Weights of a small mixture-of-experts language model, trained from scratch on English Wikipedia.
Experts: a sigmoid router, a shared expert of 64 neurons.
Below are experts of layer 2 (counted from 0) of a mixture-of-experts language model. Rows are named router (the router's row for the expert), gate (a neuron's input weights, with its number), up (a neuron's input weights, with its number) and show model dimensions 0-255. Each number is 50 + 10 x the weight over its row's rms, rounded and kept within 0 to 99.
Before each expert's rows: a language model's description of what the expert responds to. This comes from a sample of Wikipedia text that the model never trained on.

# expert 33
Description: Sports verbs and list dashes. Line-initial dashes and table pipes in lists, and career verbs in sports biographies, such as scored, ranked, finished, being.
router:64 66 51 60 61 47 46 60 43 39 59 54 42 40 53 44 29 61 35 56 51 49 49 63 53 75 41 43 60 59 42 52 47 59 69 44 46 40 46 60 37 62 48 47 26 57 41 50 48 43 50 36 44 57 50 49 25 63 45 39 60 43 60 44 30 49 49 40 53 38 61 58 73 49 37 56 54 36 66 57 46 57 53 36 50 51 82 52 47 45 56 48 62 59 61 50 38 47 59 42 51 46 71 45 51 47 40 32 41 54 61 49 47 55 46 48 60 59 72 51 54 60 36 56 48 53 51 45 56 47 60 43 56 39 62 38 40 42 47 50 35 55 64 47 55 42 50 54 48 49 45 51 59 66 26 42 37 36 43 52 51 57 49 54 62 55 57 46 63 67 61 64 52 49 56 39 41 57 40 66 36 59 48 32 21 58 41 63 62 30 37 54 60 49 57 45 51 48 43 37 48 34 61 36 38 46 62 67 68 51 41 59 52 46 52 54 58 29 55 47 48 60 48 48 66 41 50 44 45 39 35 48 59 64 61 35 46 63 35 38 48 50 41 47 44 47 45 46 56 52 26 49 45 56 41 54
gate3:45 52 59 19 50 56 44 40 34 60 51 43 45 42 45 37 66 59 47 44 56 53 53 64 52 43 68 44 43 38 51 55 52 50 50 59 43 53 60 36 52 32 61 49 51 46 50 50 44 70 54 50 40 44 41 49 63 61 40 52 49 63 44 54 55 63 61 40 33 46 59 57 41 53 61 47 55 34 34 49 45 48 42 45 60 54 46 38 58 57 66 66 48 39 74 54 47 60 54 50 32 59 54 49 40 53 65 63 40 41 61 63 63 47 54 51 43 51 53 62 66 65 66 71 56 40 53 40 61 48 41 71 75 61 62 45 41 58 43 63 55 58 35 55 68 47 55 52 69 50 43 57 64 70 53 57 44 42 56 51 67 44 48 44 55 40 58 44 59 35 45 52 59 32 61 24 45 64 58 41 58 47 67 49 49 71 44 61 45 51 39 41 53 52 43 25 51 66 46 43 59 47 41 45 55 51 56 65 46 44 53 57 60 71 32 54 59 34 55 48 60 50 53 67 37 49 52 51 49 67 53 48 50 60 50 74 55 67 41 42 57 55 37 44 60 60 39 44 41 50 54 46 42 55 55 68
up3:69 63 35 46 38 55 57 59 49 55 48 61 47 69 39 55 53 54 39 44 39 63 28 51 61 64 47 54 53 43 42 59 40 63 32 52 48 42 81 49 59 57 46 53 44 39 48 77 35 58 68 64 43 61 40 43 54 76 54 54 48 39 42 35 63 58 43 27 62 59 37 54 51 67 61 50 48 27 44 42 53 48 54 30 43 51 45 48 50 42 59 62 36 58 38 29 58 63 46 58 48 53 44 52 43 54 58 39 27 39 34 69 47 53 36 55 39 52 55 43 39 66 41 72 48 63 49 48 49 37 44 58 55 47 55 42 62 62 49 57 39 41 54 59 50 58 42 53 46 57 56 38 45 42 52 48 50 52 70 57 46 44 66 59 27 54 39 38 42 52 57 49 54 49 64 59 56 46 54 43 62 49 57 50 38 54 45 46 35 43 58 47 49 58 47 50 65 66 33 52 43 46 53 43 58 59 36 47 47 49 38 48 66 59 48 61 56 67 39 46 69 40 52 36 45 57 45 42 43 55 62 50 57 56 69 68 60 53 69 52 51 43 42 43 45 58 37 34 52 40 54 53 39 53 51 45

# expert 63
Description: Mid-word pieces and digits. Inner word pieces such as ter, us, um, single digits in scores and results, and capitalized In, At or High after breaks.
router:58 30 45 54 43 47 31 50 41 42 65 75 57 53 47 57 36 67 35 71 63 53 53 52 30 46 42 42 52 60 35 69 49 45 67 29 61 39 53 48 54 60 31 64 52 57 35 34 63 43 41 47 77 53 40 44 46 59 42 34 53 38 45 49 49 58 54 47 33 41 46 44 45 42 39 51 58 43 58 60 67 51 40 62 57 58 61 44 60 54 46 57 50 34 62 47 61 54 56 67 64 56 60 60 55 50 48 46 68 47 56 45 42 53 51 58 54 41 41 50 49 58 52 70 56 48 45 44 59 47 54 47 50 50 76 45 65 49 48 76 41 45 48 60 43 61 21 33 44 41 77 54 34 52 32 53 48 44 49 61 64 41 54 46 45 53 49 54 49 45 62 43 35 45 56 44 58 55 63 50 57 61 55 38 42 58 46 65 55 50 61 46 58 33 58 73 40 52 44 54 55 51 61 48 49 36 45 71 48 44 60 53 47 45 54 74 44 44 51 50 47 55 47 57 70 51 31 43 46 40 57 60 57 62 52 38 45 54 48 55 42 44 54 46 60 55 45 50 38 50 34 42 48 57 37 36
gate0:63 38 36 53 40 28 46 69 42 33 49 47 43 29 29 61 45 67 52 43 50 52 36 65 49 46 42 33 38 62 59 53 50 48 62 45 60 40 52 46 56 61 50 43 41 58 35 57 41 69 39 66 57 46 38 50 57 49 59 58 51 58 43 41 49 50 46 61 53 49 51 43 49 41 68 74 64 43 55 45 54 54 48 40 83 34 56 42 49 55 57 47 40 44 39 48 55 40 48 52 51 81 27 60 54 57 43 58 60 49 71 51 48 55 60 56 52 55 58 69 58 51 54 60 61 42 53 48 61 57 41 60 37 32 59 47 53 61 44 66 28 59 41 35 58 62 49 53 63 58 59 39 48 59 40 60 53 48 49 40 55 68 47 64 35 48 53 54 47 57 57 48 65 43 32 62 50 49 41 50 48 63 37 53 55 56 50 42 65 56 46 35 72 61 49 53 54 42 53 39 46 82 57 44 42 31 34 44 60 43 42 71 46 40 58 64 65 53 59 40 58 47 47 34 53 52 49 40 41 53 48 59 47 57 51 57 53 37 50 52 48 53 44 46 49 46 46 45 39 52 47 33 50 57 63 38
up0:48 46 50 47 60 48 52 40 62 49 58 67 48 48 49 76 44 38 45 46 61 48 48 64 56 65 47 53 38 47 31 59 46 67 53 55 49 48 25 46 53 59 50 34 57 50 67 48 57 83 40 26 43 57 40 47 28 42 54 53 39 58 52 34 65 56 63 39 45 51 53 57 52 55 41 44 35 47 49 61 66 42 37 46 44 45 58 38 50 52 42 58 50 26 42 49 57 54 52 41 65 46 53 55 42 65 40 65 48 48 26 46 51 32 60 53 39 42 58 61 54 51 45 54 69 50 53 37 54 43 52 46 65 52 33 47 44 32 55 36 59 49 53 54 66 42 63 55 58 57 45 62 58 49 52 45 68 50 51 56 32 45 57 50 63 35 39 42 59 33 43 68 48 44 33 39 63 68 56 56 50 50 52 24 33 38 45 50 58 58 56 24 65 71 53 60 54 51 38 56 46 41 36 50 41 55 44 68 46 56 43 58 46 44 48 48 70 55 40 50 45 57 59 48 52 51 53 60 63 51 42 47 42 58 37 58 36 52 48 42 44 71 43 47 57 60 46 41 38 55 44 55 68 50 54 40

# expert 16
Description: Word-second pieces after capitals. Second piece of a capitalized name or word after an initial capital letter (S-ara, S-un, Sun-ni), plus State, St, All and percent signs.
router:45 47 45 52 57 44 54 56 48 59 59 56 49 47 53 45 50 45 60 61 39 54 51 57 32 58 63 37 62 55 35 68 48 62 69 52 40 68 37 46 58 40 44 68 55 55 44 52 58 43 38 37 48 54 60 50 43 43 54 32 63 33 37 56 45 58 66 55 36 47 37 51 42 39 50 31 52 57 54 53 55 40 41 58 30 48 70 46 56 63 46 49 67 31 68 43 39 39 44 51 46 53 33 41 53 40 57 41 39 32 80 41 47 58 54 44 35 60 48 49 40 66 34 51 35 67 28 53 59 47 38 49 24 36 59 47 75 47 72 65 53 31 52 45 52 54 56 44 60 47 56 43 41 47 42 31 48 46 56 60 35 37 51 58 61 59 46 42 52 43 54 54 45 56 43 40 41 63 61 46 60 42 42 57 49 55 38 45 69 51 57 48 60 64 66 59 29 54 56 65 57 51 46 47 59 64 63 45 46 49 61 61 55 41 46 55 52 29 36 47 66 55 49 49 44 52 46 46 45 44 47 44 62 46 50 31 53 54 39 47 52 33 53 50 45 50 53 59 49 55 31 71 46 58 50 69
gate1:63 59 59 57 49 47 37 33 37 68 54 62 44 44 52 41 44 51 44 46 42 52 54 48 60 46 39 57 59 53 33 62 61 41 49 34 57 51 50 51 50 61 62 61 42 54 57 47 36 57 37 58 49 59 54 66 51 61 45 44 39 62 30 39 28 40 43 63 47 53 66 75 36 38 54 50 51 43 47 43 44 46 38 51 57 41 68 33 44 46 41 54 54 58 56 60 51 52 64 51 46 48 67 41 55 70 48 56 53 34 60 43 46 51 68 39 52 62 41 66 41 40 46 72 43 53 57 49 48 60 51 61 59 47 51 73 54 52 57 77 54 46 44 49 43 58 61 43 34 66 54 42 31 31 32 38 44 51 42 40 41 25 49 64 51 54 45 60 45 32 50 36 59 44 78 53 50 52 56 30 62 58 46 49 47 61 43 42 52 49 48 50 50 49 51 62 41 58 44 56 52 65 58 66 46 41 55 47 62 42 46 38 33 47 50 34 46 60 45 62 36 60 60 66 48 44 54 72 55 55 50 52 67 40 57 50 53 57 42 69 33 58 61 60 63 67 44 48 30 50 48 66 53 55 44 54
up1:49 48 66 51 42 51 63 48 42 49 53 57 59 40 69 58 25 55 56 44 48 56 45 54 52 63 49 56 44 28 56 44 45 60 69 61 50 44 31 37 28 58 55 58 47 44 38 53 43 41 58 35 53 65 55 40 55 60 36 71 36 35 36 45 34 49 47 58 30 34 49 62 45 49 56 56 39 38 45 48 41 66 54 63 23 56 69 49 49 38 32 63 33 55 42 49 61 45 36 41 46 63 38 58 47 45 35 65 43 49 58 62 45 48 54 50 58 44 35 42 55 46 39 49 59 75 49 45 62 65 49 47 42 66 48 42 51 52 51 55 44 68 43 55 56 51 67 54 58 56 61 45 42 38 37 59 34 54 54 36 48 60 51 63 44 48 50 45 48 50 27 66 55 54 52 41 37 49 45 41 55 61 61 50 44 45 36 44 65 50 65 61 42 49 41 50 65 50 53 44 39 45 69 54 73 46 67 51 66 51 47 56 71 43 37 50 58 54 45 39 56 61 44 66 31 65 53 51 50 51 56 58 65 52 63 36 41 36 44 57 38 70 56 42 43 49 42 65 51 53 49 58 53 55 48 58

# expert 43
Description: Mid-word name pieces. Middle or final pieces of foreign or rare surnames and terms, such as -mann, -sson, -án, -lan, -ner, -hi.
router:39 32 57 54 65 65 54 41 63 60 54 52 60 36 27 52 59 41 29 51 60 52 59 50 59 76 44 43 44 48 53 37 56 52 52 44 40 42 29 51 65 53 50 49 54 40 40 45 53 33 37 41 80 43 45 31 53 34 34 10 55 46 47 52 56 56 61 60 43 56 49 54 50 29 52 48 54 53 63 46 52 57 49 54 57 47 48 41 50 70 34 44 45 58 58 35 50 42 45 42 58 54 51 56 42 42 42 32 37 62 60 44 56 28 51 53 39 49 51 40 39 52 34 50 48 46 47 55 43 60 60 51 46 45 68 36 84 57 54 51 47 52 42 28 53 51 28 56 44 64 51 46 54 63 51 47 48 59 55 56 48 54 57 60 60 49 45 50 62 63 65 78 51 60 45 48 41 44 52 44 49 54 38 55 41 53 46 56 58 53 55 37 62 57 61 58 49 55 48 55 29 37 56 48 47 55 72 51 50 34 46 71 50 48 56 52 61 64 49 49 55 67 63 40 48 42 44 42 33 46 50 48 40 46 54 32 42 53 53 52 50 35 55 47 60 47 49 45 40 53 47 40 62 50 66 41
gate1:64 40 62 59 53 45 39 50 37 41 55 56 38 61 60 64 47 54 56 46 43 35 55 55 46 50 45 51 36 41 67 35 41 39 47 52 46 53 52 22 44 52 47 59 54 62 49 66 55 50 52 51 38 41 49 69 69 62 28 56 47 48 59 52 61 54 57 43 52 40 69 36 45 66 40 52 40 53 51 70 34 35 41 62 60 37 58 48 49 43 34 32 67 35 44 53 61 43 45 48 37 45 29 49 54 37 45 50 46 46 48 50 52 19 60 57 60 65 56 59 46 51 53 60 29 63 34 43 40 60 35 43 44 40 61 38 47 52 50 53 60 48 55 55 49 44 32 48 29 54 64 62 43 50 54 45 55 44 59 30 55 52 40 66 53 43 33 45 36 58 59 40 60 48 65 40 52 47 50 45 44 48 44 45 38 50 33 69 54 37 53 52 61 63 54 49 55 55 77 37 46 57 62 51 54 35 45 57 33 62 36 53 61 40 52 51 67 55 52 35 31 69 53 65 59 44 55 44 62 49 38 60 58 64 38 55 55 64 67 64 49 58 40 53 46 52 44 54 46 46 52 59 51 49 38 51
up1:54 33 52 39 27 46 62 55 36 50 48 44 52 49 77 58 64 61 52 40 50 36 51 37 57 52 58 40 56 48 66 33 39 38 25 47 70 59 53 47 35 48 60 50 67 56 45 52 60 61 58 47 50 44 44 51 37 55 37 68 57 35 57 44 42 50 51 35 45 39 61 73 52 22 44 42 53 36 50 45 42 62 53 41 42 54 45 35 51 47 56 43 53 32 34 52 60 41 39 37 45 37 51 45 57 44 70 52 43 50 31 58 54 34 64 58 61 54 36 48 60 52 53 26 61 73 63 53 49 60 45 55 69 47 42 45 56 40 61 52 68 38 51 64 39 46 64 43 57 55 36 55 43 64 51 51 38 53 57 47 51 44 50 44 55 41 50 53 55 42 51 49 51 67 47 53 51 49 60 44 53 47 58 33 54 59 38 36 51 43 67 53 35 49 58 33 56 61 59 37 36 59 63 59 52 37 69 63 56 45 40 49 64 59 43 54 55 59 48 55 69 54 53 46 46 56 57 48 45 39 56 42 20 43 47 31 45 48 73 46 47 56 47 58 53 59 49 51 37 53 61 53 57 49 42 39

# expert 37
Description: Closing punctuation. Sentence- and clause-ending marks after a word or number: periods, closing parentheses, colons, quotes, brackets, often just before a line break.
router:55 57 42 51 44 53 53 54 71 56 51 49 58 43 52 57 38 42 48 61 54 42 44 40 49 54 39 63 36 54 43 50 59 52 39 57 56 52 47 55 48 54 44 42 51 41 51 56 58 47 42 58 29 58 63 50 49 51 64 42 42 47 26 57 46 59 43 59 42 45 52 44 64 40 33 30 52 59 42 53 31 47 37 70 45 54 52 64 49 65 36 47 45 31 63 41 27 59 29 46 54 52 68 58 45 44 59 48 25 49 44 64 55 50 37 69 40 40 40 61 37 73 62 46 47 43 41 50 30 49 64 65 61 47 49 51 50 38 47 54 60 51 46 55 55 74 41 42 68 34 53 63 67 55 54 54 63 56 54 70 42 26 63 36 48 62 43 46 56 27 55 46 49 59 58 56 41 31 57 68 48 58 42 43 59 57 42 42 49 39 47 36 62 50 49 59 34 51 34 60 61 55 34 41 48 43 53 38 40 49 29 53 36 39 51 58 48 42 55 46 33 59 53 49 45 46 50 50 39 54 43 50 62 33 55 34 39 52 57 49 50 62 43 54 63 43 37 40 63 63 50 48 67 62 54 65
gate0:57 63 45 38 64 66 45 45 65 48 41 49 55 62 29 52 54 37 48 55 68 35 42 42 39 47 54 43 42 52 42 47 54 53 41 64 74 44 45 69 41 52 54 66 58 58 42 43 57 67 65 43 46 54 48 58 47 68 60 47 41 57 59 56 46 51 55 58 55 51 51 41 37 57 44 61 54 46 54 40 46 35 71 58 61 20 50 45 58 60 59 66 56 42 39 57 30 39 42 46 59 67 46 60 58 47 55 36 73 56 35 50 45 46 50 56 50 58 64 39 36 60 34 53 38 55 51 55 56 49 58 58 46 66 44 52 50 56 62 22 49 60 42 62 61 44 52 46 55 41 41 49 37 44 45 43 41 45 39 56 62 61 53 64 52 52 29 61 43 51 50 34 65 52 39 54 48 44 35 49 44 47 39 54 50 39 50 41 50 61 54 42 45 61 56 44 54 49 61 64 61 32 42 33 56 45 50 55 50 54 35 44 44 60 64 62 47 57 60 52 62 48 64 31 51 49 42 67 29 36 51 40 52 38 44 48 43 20 77 44 60 56 59 49 35 37 40 55 53 59 43 53 58 61 43 66
up0:41 52 52 47 53 37 47 46 49 54 48 48 56 41 49 69 54 46 67 46 59 47 49 53 39 73 45 46 50 56 46 45 54 42 52 41 55 30 48 53 67 52 58 62 53 45 72 34 42 56 41 46 31 59 56 56 38 60 56 52 58 52 48 58 47 64 53 62 59 44 50 33 74 54 17 57 51 60 60 43 52 39 32 58 52 43 56 50 43 34 60 51 51 49 57 54 54 51 43 47 61 57 67 52 21 41 38 53 46 49 56 43 57 46 46 52 38 37 37 55 49 45 34 49 41 44 41 50 51 55 80 41 59 46 50 32 48 50 52 24 51 39 46 63 53 62 61 58 51 39 53 47 50 37 57 64 34 67 44 50 59 41 63 59 45 58 28 42 51 47 34 56 55 46 46 36 62 60 62 38 33 42 45 45 49 43 34 27 51 40 68 64 37 50 34 55 54 35 51 32 57 43 62 41 45 53 48 55 57 40 50 36 42 50 56 34 62 62 60 58 49 48 31 45 47 55 53 63 51 53 55 37 57 70 41 48 46 46 47 66 57 65 49 57 66 54 61 57 62 44 34 46 57 62 49 71

# expert 38
Description: Word-initial stems. First pieces of words beginning with a space, often nature and geography terms such as water, River, sea, mar-ine, Ant-rim, Ang-iosperms.
router:53 63 29 46 54 52 26 44 50 41 34 57 50 62 59 46 46 49 41 56 39 60 63 55 49 48 43 38 50 59 51 43 73 64 52 43 39 57 50 55 47 52 53 38 45 43 40 43 52 43 45 33 73 39 47 41 48 50 66 56 40 47 47 51 42 55 26 43 53 43 59 50 40 43 45 51 58 66 52 61 49 51 29 45 34 51 51 59 58 51 47 59 44 57 55 43 39 48 56 40 55 51 39 54 36 49 45 73 47 49 46 54 50 49 35 59 43 46 49 29 31 35 39 53 40 49 51 43 53 48 50 63 58 62 44 45 51 46 80 50 49 29 43 41 39 40 61 54 72 29 53 66 55 58 41 62 59 44 56 53 62 44 69 44 82 35 38 49 51 52 59 56 50 56 56 52 45 50 65 52 63 49 41 57 43 55 62 56 53 47 29 43 73 46 57 53 45 46 48 58 51 44 48 48 57 47 54 48 38 42 50 62 48 57 30 38 28 73 43 65 53 47 63 52 52 56 49 46 23 37 56 39 60 37 47 51 51 47 58 45 39 21 47 39 58 46 26 48 57 59 53 63 56 53 63 53
gate1:69 42 61 61 58 62 40 42 52 47 53 41 39 78 69 67 47 53 54 51 53 47 53 53 35 50 21 43 51 42 63 57 55 42 51 58 59 49 48 31 42 55 56 44 45 63 48 59 50 53 43 40 62 32 55 56 58 57 38 60 65 35 50 66 59 58 37 49 56 45 70 57 46 61 36 41 61 58 52 56 55 30 40 43 51 42 60 52 44 40 51 45 66 58 52 61 48 43 67 29 30 56 56 40 61 55 52 39 71 41 52 56 55 36 43 29 37 57 43 35 37 41 57 51 46 62 44 51 45 52 51 61 47 48 40 61 51 51 70 50 56 40 40 59 38 49 61 52 41 68 44 44 36 21 55 50 64 47 50 47 63 49 44 65 52 40 41 25 51 46 59 34 45 57 67 43 48 35 42 46 49 44 39 59 39 46 48 56 44 47 42 48 43 54 47 58 53 45 62 22 48 37 54 46 38 53 62 41 49 46 54 59 35 52 49 47 42 75 42 46 51 47 44 59 65 50 45 73 61 43 51 43 48 50 50 58 41 53 53 59 51 59 47 61 75 47 44 27 40 63 52 49 52 50 60 49
up1:51 45 44 42 46 39 40 46 57 74 42 52 49 33 59 53 56 44 49 39 64 51 53 55 54 35 48 40 41 48 52 32 38 55 66 45 63 44 44 39 49 42 70 49 50 46 53 39 44 39 50 52 46 36 60 55 54 56 43 50 45 35 48 63 35 62 59 54 53 52 47 71 47 69 60 56 46 47 57 54 48 45 46 58 30 62 52 46 53 46 58 43 36 44 39 38 56 60 41 21 64 50 38 51 52 65 61 77 52 48 60 57 42 38 56 68 62 45 59 39 59 62 33 46 37 47 53 39 45 41 69 48 79 36 61 32 48 38 37 50 61 45 42 35 32 36 59 48 59 59 65 46 43 58 54 57 56 58 55 32 47 38 49 61 68 47 39 51 52 49 64 36 52 48 41 48 44 37 51 35 58 33 59 45 45 46 43 36 60 62 51 68 60 49 42 63 57 56 43 30 48 37 45 52 58 40 51 42 49 50 53 35 48 57 31 46 69 63 45 58 36 49 48 65 39 42 51 59 62 67 60 46 70 46 57 42 29 49 58 55 51 43 57 33 42 45 46 48 61 52 68 52 48 44 35 41

# expert 60
Description: Word-final suffixes, years. Final word pieces like -man, -ian, -ki, -son in names and nouns, plus four-digit years such as 1967, 2019.
router:50 71 64 39 59 48 60 59 60 53 42 65 51 45 52 52 48 45 58 43 36 63 48 51 37 67 45 61 48 58 30 38 51 60 57 48 52 41 42 60 38 39 41 60 46 59 32 32 51 43 46 49 40 74 49 46 52 57 45 61 47 40 50 56 66 56 34 43 60 46 57 46 54 48 49 44 65 54 58 59 46 40 42 59 45 47 52 47 57 44 45 55 49 78 38 43 46 43 54 58 53 57 65 54 57 46 50 51 49 43 43 59 51 34 52 54 57 44 57 65 48 79 59 42 42 41 54 43 43 64 59 45 46 38 59 44 51 53 37 44 66 35 47 53 32 55 56 55 60 54 34 61 64 68 36 68 59 52 45 78 50 60 49 38 48 48 45 59 39 46 55 67 75 46 33 55 53 42 54 65 67 51 46 24 55 60 34 65 40 55 43 55 49 45 57 44 46 46 64 48 44 44 55 43 42 38 57 37 61 30 49 57 43 42 47 53 72 51 50 39 57 59 68 39 66 34 55 30 53 46 46 33 61 49 34 65 39 52 44 44 39 60 54 45 64 58 52 42 52 60 39 43 61 62 32 36
gate0:41 52 66 40 42 45 55 52 60 40 53 56 46 67 39 61 62 53 35 44 58 49 64 53 44 71 60 44 52 63 36 45 68 59 48 47 61 50 44 60 57 42 47 68 41 58 31 43 59 58 55 45 54 70 53 43 52 34 41 62 49 48 69 53 52 42 48 49 68 56 58 44 54 33 65 59 43 53 46 24 45 67 61 70 44 58 72 52 52 69 48 50 46 48 51 65 52 50 44 54 58 35 57 50 46 40 43 48 26 46 45 36 70 54 56 35 62 73 68 53 58 59 57 57 44 44 59 51 44 50 57 57 47 47 50 61 40 53 50 48 46 51 48 45 36 57 55 40 49 58 56 46 44 44 39 46 39 44 53 65 57 45 64 51 38 52 34 44 64 43 50 52 55 46 54 68 59 43 43 39 56 62 61 41 65 66 40 31 54 52 47 63 50 90 40 56 52 65 56 49 55 42 51 56 52 41 37 47 34 56 42 50 60 58 52 36 66 60 61 40 55 50 57 47 52 56 50 48 37 37 56 26 45 58 50 48 56 45 65 64 46 57 54 67 60 53 56 61 60 46 51 56 57 66 32 73
up0:62 55 63 48 51 45 38 53 59 36 38 57 57 53 62 41 48 43 50 52 36 29 48 28 51 41 45 47 37 57 42 41 56 53 55 42 54 61 45 62 67 27 28 59 30 49 69 41 38 55 55 39 58 40 39 45 29 56 61 51 39 58 45 54 51 62 49 48 31 58 56 53 49 60 47 61 43 51 60 55 59 50 46 57 34 52 57 45 58 67 48 43 53 44 53 49 43 56 60 60 50 44 51 51 44 49 63 48 57 55 52 35 39 69 55 50 45 61 30 64 73 40 44 40 47 59 49 48 70 44 63 24 61 78 51 44 39 46 36 40 53 28 52 58 51 50 48 47 54 49 40 61 54 38 35 33 48 43 45 60 62 49 43 59 60 50 56 40 65 54 54 51 55 43 54 64 73 48 43 51 38 35 44 54 57 59 31 51 62 28 52 55 51 42 52 49 55 49 53 55 56 48 55 65 56 52 45 57 40 42 50 51 48 30 53 65 66 52 49 52 41 35 70 45 49 60 72 43 47 46 62 57 58 66 52 58 54 53 43 65 30 42 41 41 46 48 70 48 36 48 46 55 50 53 57 20

# expert 54
Description: Foreign name syllables. Middle syllables of non-English personal and place names, mostly Indian, Indonesian, Spanish, Turkish, e.g. Am-ru-ta, Chilpan-cing-o, Sang-gau.
router:46 31 62 56 47 46 51 43 37 58 53 50 60 40 45 48 39 52 66 54 60 79 48 56 28 77 47 58 65 44 34 29 53 45 51 38 45 49 36 54 40 60 46 53 49 52 42 42 52 38 69 50 59 47 57 34 49 55 45 32 55 24 38 46 51 49 24 55 52 58 46 58 50 40 43 59 58 49 62 50 44 45 54 75 56 46 53 64 52 52 46 44 49 53 62 49 42 62 38 54 36 37 61 51 54 58 42 45 45 63 51 41 61 30 48 47 51 30 34 26 46 57 47 49 50 45 54 44 36 46 42 42 38 38 54 47 60 52 60 54 46 28 55 41 61 54 23 32 49 60 57 46 41 62 42 56 46 59 60 59 45 50 49 51 60 41 48 39 59 41 62 54 39 59 39 32 32 55 53 48 54 64 49 60 61 64 43 64 58 52 57 47 61 68 43 55 48 47 54 43 41 33 68 62 55 44 58 60 37 45 49 56 41 30 47 26 57 45 30 61 54 50 62 36 53 34 54 31 39 47 51 39 45 45 43 39 36 57 31 58 46 53 63 38 53 56 51 50 46 46 52 44 53 51 56 52
gate0:61 39 45 61 35 62 50 60 46 44 57 42 61 41 56 48 39 58 46 52 55 47 49 54 49 57 55 53 54 54 41 60 53 29 63 54 59 48 45 47 48 39 42 57 58 49 40 55 33 44 64 50 63 57 49 35 60 69 37 48 58 51 34 48 57 52 26 37 62 61 54 47 37 39 35 64 56 52 55 40 43 56 53 61 51 73 60 37 60 60 69 52 40 49 58 75 47 43 20 54 58 56 61 63 33 55 57 47 54 49 39 44 33 39 66 35 56 29 49 55 41 40 46 42 52 51 73 59 40 46 48 49 38 59 53 51 51 34 51 39 42 52 70 42 48 49 32 47 54 55 49 37 51 50 58 57 50 45 54 44 35 51 50 58 54 51 44 42 57 35 47 53 48 29 67 26 46 59 41 56 67 66 60 45 50 61 37 62 68 35 66 68 53 57 33 55 49 55 51 49 51 44 52 65 52 55 30 48 59 52 53 57 30 52 42 39 38 54 62 49 65 54 57 24 43 45 43 67 50 36 35 56 52 56 47 56 46 48 60 62 27 62 43 58 43 43 45 49 50 53 63 46 44 37 44 42
up0:59 46 53 55 62 35 48 35 55 65 32 55 48 65 62 51 65 36 60 48 48 53 52 47 39 65 35 62 51 57 60 51 51 46 41 44 45 51 44 50 65 49 59 46 36 49 55 47 34 58 29 53 41 58 38 58 48 52 37 59 30 62 48 33 40 56 62 35 61 52 40 53 76 67 33 38 37 38 54 42 62 50 42 76 46 42 50 67 53 45 60 53 58 47 53 47 70 48 59 49 35 57 60 58 37 64 44 38 47 55 42 45 54 36 48 59 39 48 59 53 43 66 62 31 49 55 54 57 69 60 51 53 47 49 42 46 41 56 43 38 71 40 55 50 43 45 57 58 60 59 63 59 41 41 71 45 47 52 36 42 49 36 45 49 58 64 39 41 37 52 43 65 66 48 44 52 51 53 56 57 44 56 64 50 45 66 38 54 58 31 56 43 56 55 50 56 62 62 58 50 24 51 54 71 40 57 54 74 39 55 48 51 49 43 44 59 48 49 45 54 47 45 52 54 73 54 66 37 60 57 41 47 45 51 56 44 44 44 52 51 54 63 39 50 54 42 70 64 34 28 50 34 63 52 44 29

# expert 25
Description: Lowercase word-start pieces. Opening one- or two-letter pieces of split words after a space, such as so(aps), E(arned), Z(aragoza), co(at), am(enities).
router:44 62 46 47 39 56 41 52 64 51 38 55 56 53 54 37 44 56 46 60 36 41 49 55 50 55 48 39 61 59 33 62 55 60 77 48 43 54 46 50 57 71 37 62 40 37 38 46 67 46 69 60 59 43 49 31 32 60 65 37 56 41 41 60 29 48 44 60 51 30 66 51 45 43 46 50 53 54 63 61 36 32 36 51 57 48 48 44 45 54 51 53 31 57 45 52 38 34 69 46 57 54 59 47 39 44 51 40 46 64 56 44 56 68 33 65 47 58 51 31 51 45 52 39 39 50 61 51 44 45 49 60 45 38 51 46 46 58 71 50 52 40 70 42 56 49 60 48 66 47 51 56 47 46 34 65 52 50 66 48 40 54 57 62 68 37 50 57 58 50 64 55 56 69 47 38 48 58 60 61 25 54 44 45 32 56 43 54 46 52 43 45 74 62 53 41 40 56 52 53 55 39 58 47 46 49 36 55 64 43 51 48 39 64 50 62 41 53 54 44 51 43 59 50 42 59 61 49 38 23 38 55 45 49 48 49 40 56 57 48 42 37 49 42 57 54 14 66 50 47 42 74 51 50 66 49
gate2:40 59 44 49 39 55 48 32 52 45 52 51 48 71 66 45 59 78 46 52 42 53 58 41 67 58 42 39 56 38 39 56 61 62 54 52 46 63 42 54 46 37 50 62 40 35 41 31 61 45 40 53 65 42 46 46 48 38 53 61 63 59 49 54 48 50 36 37 48 46 54 37 45 55 61 59 28 48 65 55 40 52 54 48 54 56 44 47 47 35 56 52 45 49 50 51 55 35 45 55 39 41 68 46 51 44 54 44 41 65 44 29 50 70 41 44 54 40 61 51 43 61 63 57 48 57 45 48 66 44 58 55 49 58 66 50 40 30 66 42 42 49 45 58 46 46 53 50 47 54 40 65 76 72 48 43 46 44 61 30 48 48 62 62 74 41 31 50 73 50 45 51 38 37 50 65 47 58 65 43 45 48 28 70 48 63 63 50 44 53 60 43 46 63 50 46 43 43 56 45 55 54 58 55 39 48 53 39 59 32 64 68 48 61 40 55 59 50 77 62 42 53 51 37 62 53 64 43 38 43 43 60 41 47 58 40 36 65 70 54 48 63 46 29 56 53 40 50 40 57 53 56 37 45 57 41
up2:44 30 41 42 36 66 32 39 45 45 48 52 49 50 50 46 49 42 47 60 50 33 50 45 44 72 57 44 44 47 45 46 31 52 72 48 52 46 56 45 73 52 50 68 40 57 47 37 67 59 41 67 29 57 67 34 27 41 51 62 61 55 36 55 38 64 58 57 43 57 32 36 51 52 57 51 58 55 41 57 46 43 59 44 46 51 36 39 40 62 50 47 54 69 26 55 51 32 56 48 32 43 47 50 54 61 36 53 56 57 53 44 61 63 50 52 34 44 33 31 68 48 64 52 54 54 66 49 52 43 37 54 59 57 56 33 46 44 54 44 44 62 61 44 52 37 64 58 54 34 54 47 62 34 38 50 53 62 47 53 49 47 54 48 47 54 52 52 39 33 50 45 38 34 42 61 56 44 46 35 58 55 51 43 56 43 66 43 70 43 64 37 51 46 42 44 40 54 63 33 47 50 59 44 46 57 58 57 52 37 55 52 42 44 22 51 46 40 56 43 51 49 40 47 37 46 60 67 60 62 49 58 41 28 66 47 64 35 59 43 42 31 51 50 58 57 53 40 40 40 48 57 31 41 45 58